From a checkpoint of a small mixture-of-experts model trained on Wikipedia.
Size: 12 layers, width 192, vocabulary 5104, 38.9M parameters.
Experts: 160 experts in each of 12 layers, 32 GeGLU neurons an expert, 4 picks a token, a sigmoid router.
Training: a variant of Adam for the experts, 280M tokens, 4760 steps.
Below are experts of layer 6 (counted from 0) of a mixture-of-experts language model. Rows are named router (the router's row for the expert), gate (a neuron's input weights, with its number), up (a neuron's input weights, with its number), down (a neuron's output weights, with its number) and show model dimensions 0-191. Each number is 128 + 24 x the weight over its row's rms, rounded and kept within 0 to 255. Numbers have three digits each.
Before each expert's rows: "comes before" lists some tokens at least twice as common just after its tokens as in all text. This comes from a sample of Wikipedia text that the model never trained on. Tokens count by the router's weight.

# expert 70
comes before: ".", ",", "%", "°", "″", "′"
router:146131138148137111111118090118095108152161119071118154116122157129159129109155114152132140164116156137130104121115071142092145111113127119110080177108131090120128171135148079181185111092168121123081098149090110083106118123068084129118121110148142124126152139125107163098164110152089160126125106120123143095157113137144138134123110095100141126111149126122084124162112142156139165087157123142123112108131155144075118132135125163146137130161103121151168115120093085113114125122122114129124147136077082154151132144127138121163108145103131149147103148127115138094108115138157125151
gate0:128146167111134075108101102124117127166127164092118128150128120090143064110134124146113143125172096130143135129155098143115158113101107149148141125140138097124154164131141108181190119099153116090129118145145112152114151164113152120086114113156136105082165164154112119116136079119096144148135109130130127110143071158098136097129134121129103163121136130154108085143149094150157116144147085098150101121144143107093132129128112143148146158138131146192168147114131104099111141114152119139152121121111114138126180092131110132160121109115150135101144131150099129107166176155141137180
up0:121101087150126178134117143128154135093096078132162129099120119145100172129116154080135099114085191112094157135128154141127105130148138102104128135100108146141090102102091152100092121139096098156117137119121165106143131092130107143171145130105106148169107108087138123142108150131175110106099141128107104139095154071153133151138135130148137099138107150088166155107116145120134144133107147151097146124129116117152134122137155135117139096112133097083096108166156116154142113121086144131119138111109137102125045154112161118126124140136125122162102125107120120181135118087141123100
down0:137125172096141130164109123138147146135124148115141126188126120118159135131139168153091123128140071139146125115115113080101145176108105122125138122125137145113100179136156104137103127121108116105075129111156112123106123102113140086108133104188114158141114131131095169138114085086123130134107095140125140104149124108140095108120083143135103144096122113142100113126174118164133113143143110117132072102158129124114147167122128139144187133168091151166113141127133110110150121087112085140117147080133122099144172118152107107146152122050133160134122099143159138137104129094100122112
gate1:119141130124113085138087104121132118129172133105136151135091146097096121159130127132127137111159146151112129133146125166140143133124143157136123160093131092116106162131148097188123122141121149136105111157136122150117114125113150094102116129176138133146138159130145078150134055111072138124146104107106126127135149157121126134156153146094143100125132074113103136115108146162161129134140095182156129118117156120055139136084110150145186148149095125174149075100156109091119115089131120141144157138122113132136129127129120093161138166152121120109107140166093097133175133133134095156
up1:118126127136109032130137115122119129127144140098134189130100144105097147136130156136142150137151155123114131120128112175132138117121110158137117153114122086112098150111143116158137132122144124141118098142119118143115133122107137125103129123191163135099145171128137098142144111127114098141145119133117111104151140145127113145167140138099146105116132043120081153120100141151170130144122097157137146115159156127076151123108094173153173157156093111167154101127161082114126122086145136160132134129096097144143181135118149120155124184145131124139083152152094122131167123162111146133
down1:152148099130147168134124126128112140122089129136092089122108121184139147138107122097160125134096163094105164110142140138170087147133145113098153079180140119116116089115123136151082099152103146121137155113150162110142134136144102137143107140142126145156069117163092155143118140145145132146122146151137131158158156124101135122084143136157122108182090108134148072097129170073144119131113182116114143116143113151135102123159119118109104106100149112092097127102103125149130101145108140106116108191137149105125077155134123119090108101167123107121101142115124139136105149153088123124
gate2:131132071130133167103121132097098113114123123127153098144109161159130115173120086185133194135093116174122127132128105095079132120118123140099200100140147138120147128126111125141109134115168134113107122114114147170122160108124101147093151152112149110135064089112131169098134164147091127135139117136153167135094171128133104113139159138117169140127130122134130149134144146164106154083139129157070121150106078104185113103132125097121157125148141122145107114142128118116116106129108129083116149136127164111119139166096113127158141144114122130119147125116163165100100106133106104121
up2:116138176124140103158116102161185159155153121148118144099136107092126136092137166057104046120134118063128157124113158154182128134140147130150093164119109129137106121137139106101145114142089120141151132128128136094141068135135161099143109100131101144141189165137121081139148092103136109132126124132112108109142100138127138129131099119148098120131127114125132115118126115088159092163124124099163129098132158125068144178126149156125126132102113110135141155094145148145141161110155126172136105114159133120126132107169148115111121105147147121128106129136101089133159129124124154146
down2:112134108149091125125130094085099127135098090099162124101096085137154107119144134114141159172116106155130146153108126151083142153171121180147162118102116076112151152100153147125124118142143184151155126178125138135075151107144155144121122158100134124134130109156119190130138141148100126145130157107106147173143130099170121118148150125182110138140087164114130123137118131115118113124114130125159117138144133116141143124131158118105129083118141159157147147139095135147163144114097124126162146086093164133097150123121126174082113130080135096109149180150124132099098121159102136137
gate3:155083173136145090100077160124142114108129133100131063084155151107113124104115112174205134100147134105128100129136128126119125126101149105062146154123087127135172165128154147144159150145149145138135154112071120076133168139113143120111124113135119088148096169127132147127157119147160147103114131127131110117122102147124131127121162133127133097136142116105093126146135160105088114109162121117133142095093118115117109093107145154132123137140137085112180145115083114117100134098117127146130149137071108145138136122123133127161133124124136159102074124147082087119100112128107113121
up3:123170107118135174128177132123113141129135081156109154128091114164133170131148124081067138177128103167121151150092133106126132166149130095146130090131147144137111102106128130063109081115098132129150125106175130127147106101133098094147124135123124157137131113133161085111108171138123092142152126109154137161100149097121131133116118115144143114139126156145131115124130090119139125091086120153093098145132111130166142117152120094171153128103114146136120123118141184126178126152126181135134093096130126144109138134135128149089117090141140106158164116125189140121134158122181124126
down3:145119118123109135118125144182088063185138147160143152141191126112163108106117149126134109146128132140142119133095119141099129061146110165143072151105126127154110100145131149114152114129169134120123086176130146126096095112110126182098080127102138129118103124110150181130103152128115100171125107109122137141115104122116106131095138156151139158137132149148112146152165129133144185157121076128139103130131157129162145152134126090122092087129174120139122189162182121130103103146127161132134139092138129121132131138120160113149123134129124097157137119117111134095105109118113137109
gate4:106097157157133141152097151105131117090143127134133121107157118114142151089121081142107096140122145097125112140131099132121101125127169097069095148085137146117171185102116144134135113070124086146159097133137160094114117141090102163133157128118133092164142086112110138110134143132080113122138142095140177128127130115145130143146135112162198104112126141129126093147141067122139143110124134127125143118138154138135136117164130127120099123124141177134147126138067083159165127156136118101114112126121073124114153127124131118120129120110163112127124133156074130085135113123128109060
up4:132130162099111136106189128130151133109109114087115131142153146151109129152132169139110146125137119148123147149137144108154145133155120145179144125152125151117113084121151132100142149210128189091128133092129127111142154108134152102197112120128151139117115146170148148166111135143164135129122136133139099114119104108121125137109098122117053149152111150111102121115123140129126132145092168116098120160101116134125116110084151131125125120101115115130127114110161192107144114091111121116149154149120147157134103152101142166104095125162144146146183087082166124162143181133151134112
down4:103140097141111112115123123161125152129093138112089096164138108126157180110113127157118117108139142141112161143140098091097107106149151152105118120179102142113198101113127135112128141118119126125093116132181099098142114097095088180172159143134136133103152126090150161083112160095112122139154119134140092123115098119114104104109168129129132138137132116106114062188113112140107155125104115188151151133117127118141126136140125132147173123107151141096133119123122120133185100115126134124122106105095111110093136125115191127168115087139145142155137108138075142132111107160117128133
gate5:133070142126153085146104148128113119126152107184125112131126119098134130089118081132148117176125115108144163145144149142139100159138109077124129133097116132131160144157102147122133140074114072158128127136148077092129102131110151138115106124144102100123132130129124109127122198101121086115152130133123104165115125108139117145138145121164109059114127148182118156105127051119153138151133124127139136100137137115141123121153092141109134131136167147096169146144132106161167159137127123159125103140107094125101129128141104118115104120102141084182171139132112132110122152136184106135
up5:128124169143154147136102074123117112137131146162158136137125116135162091111099073115099087104150115099134122076122141128162114133125131105137126174074161130122133131151127095164128153112145151143138116125124131079169119107105139105130090127100110107177127142131100155123139084077095127132108125138129185109129139141184135143150091139165122108139170117122125074115160100124114116152126160115169111101157183115099101132136139157103122106154119124090158116105074133112148108095102092142108131122123072110151130141123113125114138118140139140075140142138147132112140083115119118121
down5:145126157094137180159114155110120140135176086139156130138112163151125078142138129093135133116124126144127095137078151141155128162143107109133126118098134114122111128098127131168112109149123085142152180130118150117134100139145139095098136104114107119125127070142150151173118122164122141088114104138109141070105131137139124136126127124176127169151155128109132152119114128145113120185155115138137155136092129119074180083120130108155098090158151104132069137122125150181114139170136170130122155103158130140133113139162093170156159113095113145133108169101158138112119129108131129119
gate6:101127128101157141116117158149097133094144126075121125146114123121149143101121105110109158103154146119122134156149135119171113094122092120157094167108055121133125111087121125152130088125132101142149163154170113138115101144127108160118118129117123158140138191122137082150129124149087124133175120111159139149164131110142106143135129128153103111121135131128107139124115152140107160125108077114108147110134150129156112150123175153157132160151135146173148116129137129085116103093103137112128154155087090155093118084150083101103099142094167145132128097135095165158192160118155135137
up6:127161134120101120170152119140203111181104094147133099111143131116076122167142113124160106177098113165111117116136129136132141131151123105099124100123173107134089149198125156124098140119118110133128115133135111116137145104131133131120114105169117111110129093143091103120139117046163137109110141125122089098114100133106148137167148115108140135133087130127143125095114147126159121147112142156114124122129113115081133115146088118100145104114105152121112102113159067173143116167141129154129111099149120117132130173127164134151154125159135087117107140118159108123066111119083133139
down6:140157123091104122117100093159121146106136140108118103185105127123136122119125084180121061103155111154134164144123126138110130116117116164139110132090159171097136128098074126103103118151112124141143096098148113105103131105096132110147108111117088129182121121081124163104147143123081133154122081142105156150131139105184110159113120128133124113152129113095130115126114134127094124113160105139140137171130155094106139112131103179105129162139142121147111148142137157080134091099073137112141139146122125108092100118135094153157112130162148186155113133145093150155146149138112102121
gate7:118108142114148118103143098078152095125100154110086156132154127188106164055166133114118127122104135103095119148114116117145150126151157139134102092163114136118122103103156162103126114175145134081104121141137131085121133142125084150126134121136165085124123142122121175127105129149117128063107111137086132141124124129144134151123150054151128120121126120137111145129131109117121131095088168134130145128122154127106109138113144122196102098109129132108130156115163131113156123134113146131135129087082121130135133149131108155133122071136128129188139114045123144147102141101121126121
up7:108146117142104142148130170155101152122161097141152099108111155080132108191107100123141162142144159125121127128143163135113107139125110100145126163078150122140153127124098095131102106077107131200153108120133107153147130103105158132140118145112098172166103127140148101128166138113153109189182172100172139137122137117106116117120116192130150108118132128098141095110098137120096117134131104139110112115105105143163131093166136109086156169096118135158112108121099117148105127129141112131139112167163135112100110103107133087122118186138130122096123127165127121116158138154137117117
down7:133168088120130154130127096108170134116111107111144083136154119141127095137127106140098146113153141106164092140138107175133117138162112077095125123135107170138170064153107113153112126102120134132150118140072127109147141140100117172172126120157178149119081140075132158146125102106100094111141125169111119102151135153106097129159160146075108159147109107088115148138154153137143132111154138094107112084138140152154139118136087137144107167118104111110127148138132100122117120148119127172123106119135150137095166132148121137170104134163128119125119148160133102096148148146165115079
gate8:131170144182137101120086128081110134136132114115053148128124131123137144057155160109171127148116166130089102123079153123116123128154090102096150132119141122139129114118116152152111122130129090127114112123108096111122143104126100141164062144133159108098160153142128130144111162158191150128142137068123126128140102125115135125108158135148110149158123159121093186108109106124126122159091109124087163125094115146137174102114107159181091153111130161150129153120116084148130107128131144159168110127123153114125103092133158142110122113131126104160130123140132143111130127141130117111
up8:120084131099116160109168146175144130128166148120189117123122166110112124188111099155090130126161121138170141126163127140120120113091144180144112117134104140144107138143132094120135134115123177171130149154131144152122133177136155115131184102153102166163086160127133095112166098107105111142139124115149132145129149127131142141109084111107142097086128096109164074122140150133147120084171123154153101141167167141106085146146133090108151108145099087116135103122128145114121131145124126124097144133140089175135159168110094112141137160134136148106114122112134102139123160126124117145
down8:135137126162142147174121120131124135095098079119088118130150149170147133086141102143106158138117102063099141149109104108130130174136119129130121131125133141145117157145099153122138117134126132163150092149142122151117118116089101120082117188149091132123124097098112108157076153117111127135122104098144177106079067120121165100101179144125118071128107114141152145125119150139094100152140089101129142094145131104134099133166137104134147185148126085128156115103126082120164135142141088111150114072117103093109141126132113137146113132120131120132120121123095109122127153124121129082
gate9:116095111131131100153078106113130104124105169146149146148125146105078111146142149120145150107123133151125157127118125118112106112136140148118093108118075106152100144133133135155167140172116107126086140148127125132127131136128142117127099145185155076159135129117153099144125125132094108115133112099106138167125114164127132123073168102149163137103100109129094156096083136184174135164139134152142133113110134132111149087095112167159147107116128103152191103117137093122139111132136120148145154120096102142135131123127130108152126161119084136173085113114037107161112114116114126129
up9:121153176131116148121150154140148155126150083126110108102136114158155151112115086102102093147112126118103118155135147153161142132130140117120180182113140148136144124124120125119122102100119127128164123101136111111138125121128118111117157100080115176118118123147122128129120086101138156118109159148136118091118147083141146106173114138125112113166132146128153096132148117067088124093108115098113162110123135122133080169153126089108127127138142169097070134107136139159131144134077145100116126120169162106096077154125135137115115097142178105091173124162190146097167153122119120121
down9:117112161140130129157166136136153137108130121099153123197147136114100107101165137135093167095115106142160111143105119124126118110125117151098099152133105136134132134147159138082106151100163170132120097125105129094096150142131105165151115147113129093114169113095131125082132128125084112149149087130109120122117109134148147141158103122126133124114168135138101174141106099139127118108133112097155104129144105127145158101126120150166137133167108118096185144166127094100107173103147107175091140057135107149138145105153118134147158133068175124147119114110139090130114100130090166142
gate10:136094116154173135131084134131137107140143138139140109079129120114170139125122100109131090115137176115090157088158139126110132116105162118102112130053091153147100086161067127111140118066145092165117123127102159105147119098142119128157108098127114123124159128099111174134126135171100098139102116117074145123150124126157119105110097117140133145137164166127102154124128104128129143090127129109117113100164141129125129155136173161144148130099147085117107113145116087152133111115152130166084161124131128104153103139146082124118119154119168124146077122132113112145148117091158123111
up10:130120122111150091146139124127136144155120114152118087095122117168103127119146130099109128158133072153153157146113145148131141179129107068183160136147139149160130143108146147068137124159147118129120163130140080162128141163136185112104104109155113124134121151142146080105147149118136081123120100148126074146121127143118133129108173137172124124108105103193151134095147108095138117153129102141114132127114105103114138114122078126138169118136168136131169129144183164084139156118124158194140116141139121127099093123135117151119130102120121099124128152153117111139121159146140137164
down10:134132102097130152129078155173183132110089106107129118160102129144135162118135111109132111111163121107101104142147146137148099113131160176131159129125067128109162108117095090132116118141124098136147143119169144108182105106106149131129144073148121120091158079114159129167105155113131125172128164161141115091105161119131114103115122118141121116151131158101138067157123115137134153159131112141145115096168085140138134131131134138107112099147195137126118151111114097168170143133109149129112172131156114082083142109147150120165136099147140112148100104147096107119118113136147125123